config.toml
n_layer = 10
d_model = 384
n_experts = 16
experts_per_token = 2
d_expert = 304
d_shared_expert = 0
activation = "swiglu"
moe_layers = [2, 3, 4, 5, 6, 7, 8, 9]
router_score = "sigmoid"
normalize_top_k = true
routed_scale = 1.41
balance_loss = 0.0125
balance_bias = false
init_std_router = 0.0123
lr_router = 0.000605
n_head = 12
n_kv_head = 12
head_dim = 32
vocab_size = 32768
norm = "rmsnorm"
norm_place = "pre"
norm_eps = 1e-05
positions = "rope"
rope_base = 10000.0
rope_fraction = 0.5
qk_norm = false
attn_scale = 0.177
tie_embeddings = false
parallel_block = false
init = "trunc"
init_std_qkv = 0.0406
init_std_o = 0.0
init_std_up = 0.0406
init_std_down = 0.0
optimizer = "adamw"
lr = 0.000971
lr_mult_o = 1.3
beta1 = 0.95
beta2 = 0.95
lr_head = 0.009
grad_clip = 1.0
warmup_steps = 210
schedule = "wsd"
decay_fraction = 0.684
decay_shape = "linear"
final_lr_fraction = 0.0
batch_tokens = 65536
seq_len = 512
doc_mask = true
z_loss = 0.0001
train_tokens = 487100000
steps = 7433
dataset = "wikipedia_en"
Below are experts of layer 4 (counted from 0) of a mixture-of-experts language model. Rows are named router (the router's row for the expert) and show model dimensions 320-383. Each number is 128 + 24 x the weight over its row's rms, rounded and kept within 0 to 255.
After each expert's rows: "gets" lists some tokens that make up at least twice as much of what it gets as of all text. This comes from a sample of Wikipedia text that the model never trained on. Tokens count by the router's weight.

# expert 2
router [146 106 158  98 121 148 124 122 166 110 142  88  76 148 122 110 153 128 105 146 100 114 156 141 133 142 114 121 117 107 143 128 130 157 158 154 105 149  94 150 133  87 146 127 159 148 146 152 142 125 129 145 117 118 116 118 159 172 159 123 117 140 141 130]
gets: "\n", "|", " |", "==", ")", " \""

# expert 12
router [132 138 136 115 109 135 179 118 184 109  92  85 101 109 123 182 123 111 125 109 111 124 142 120 131  72 155  94 137 115 136  98 184 136 145 161 122 154 102 115 149 113 116 116 162 146 136 126 134 146 105 137  72  65 129 131 146 162 157 152 143 162 124 122]
gets: ".", " |", " is", " with", " was", " to"

# expert 4
router [145 163 143 109 109  91 166 109  78 130 135 144 146 129 105 132 182 117  96 134 123 123 128 119 121 122 119 132 124 126 142 112 150 132 125 160 132 162 105 130 114 127 103 137 155 172 135 166 158 136  80 165 173  73 118 151 171 158 150 105 153 127 119 115]
gets: ",", ":", ";", ")", "3", "),"

# expert 14
router [160 104 133  79 123 120 180 130  84 116 119 101  76 165 155 129 160  87 148 118 118  94 158 114 107 141 157  93 116 168 134 127 106 141 145 144 136 126  95 133 143 101 117 146 139 130 128 173 148 150 135 166 148  79 143 104 168 171 170 131 137 154 106 164]
gets: " ", ",", ".", "–", "9", "),"

# expert 0
router [140 104 135 129  91 125 142 132 156 113  84  97  93 126 105  74 153 146 158 196 145 110 132 155 140 124 149 124 119 164  98 123 152 104 144 142 117 152 100 126 126 105  98 135 148 128 147 152 160 130 124 126 123 132 152 137 125 135 166 121 128 115 102  84]
gets: "0", "5", "6", "3", "8", "7"

# expert 9
router [116 128 143 109 117 127 182 146 158  95 121  87 134 113 121 110 157 134 126 158 123 128 142 143 111 127 137  97 112 154 119 100 136 160 128 126 139 158  84 115 139  99 117 116 175 152 172 121 156 152  85 128 118  48 129  96 137 127 154 176 155 135 167  92]
gets: "-", " as", "′", " there", "″", "°"

# expert 10
router [151 148 172 123 132 131 171 115 153 145  87 119 107 148 145 156 128 111 135 145 147 103 131 118 115 173 151 151 143 108 114 118 135 137 163 178 155 132  75 113 106 119 125 117 173 145 129 130 138 167 114 191 100 121 145 151 132 178 139 119 129 124 100 132]
gets: " and", "-", "–", " or", "'", "/"

# expert 13
router [124 161 127  96 122 111 161 145 123 139 133 113 132 103 158 161 132 128 144 137 114 139  97 130 130 138 150 103  94 129 128 113 115 124 128 147  97 105  86 146 134  90  78 136 164 185 113 135 164 148 108 136 132 122 108 104 147 156 184 134 172  96 117 114]
gets: " ", " was", " is", " a", " were", " be"

# expert 1
router [152 118 161 126 126 116 151 119 160  98 125 113 127 145 125 101 161 141 139 174 146 139 117 134 157 129 145 146 123 154 135 104 111 158 128 136 128 136  94 116 144 142 111 107 154 136 119 127 159 135 105 142 157  76 119 136 142 172 147 136 168 149 105 114]
gets: "1", "2", "0", "9", "3", "8"

# expert 3
router [166  99 158  93 156 124 173 125 112 139 128  95 147 121 113 153 157 104 137 179 109 129 114  94 115 130 158 124 146 128 113 154 116 132 140 140 118 121  75 108 118 133 149 124 149 140 123 160 137 146 117 168 121  82 122 161 159 147 168 129 182 125 103  87]
gets: " of", " to", " a", " for", " from", " with"

# expert 11
router [151 132 116 118 118 106 147 103  84 144 109 109 107 106 102 141 138 113 123 136 135 145 140 136 122 160 149 156 116  90 153 122 153 136 114 187 134 126 121 127 144  99 120 125 164 181 164 180 163 144 130 168 115  91 121 103 138 155  71 117 170 132 122 126]
gets: " the", " in", " on", " at", " by", " The"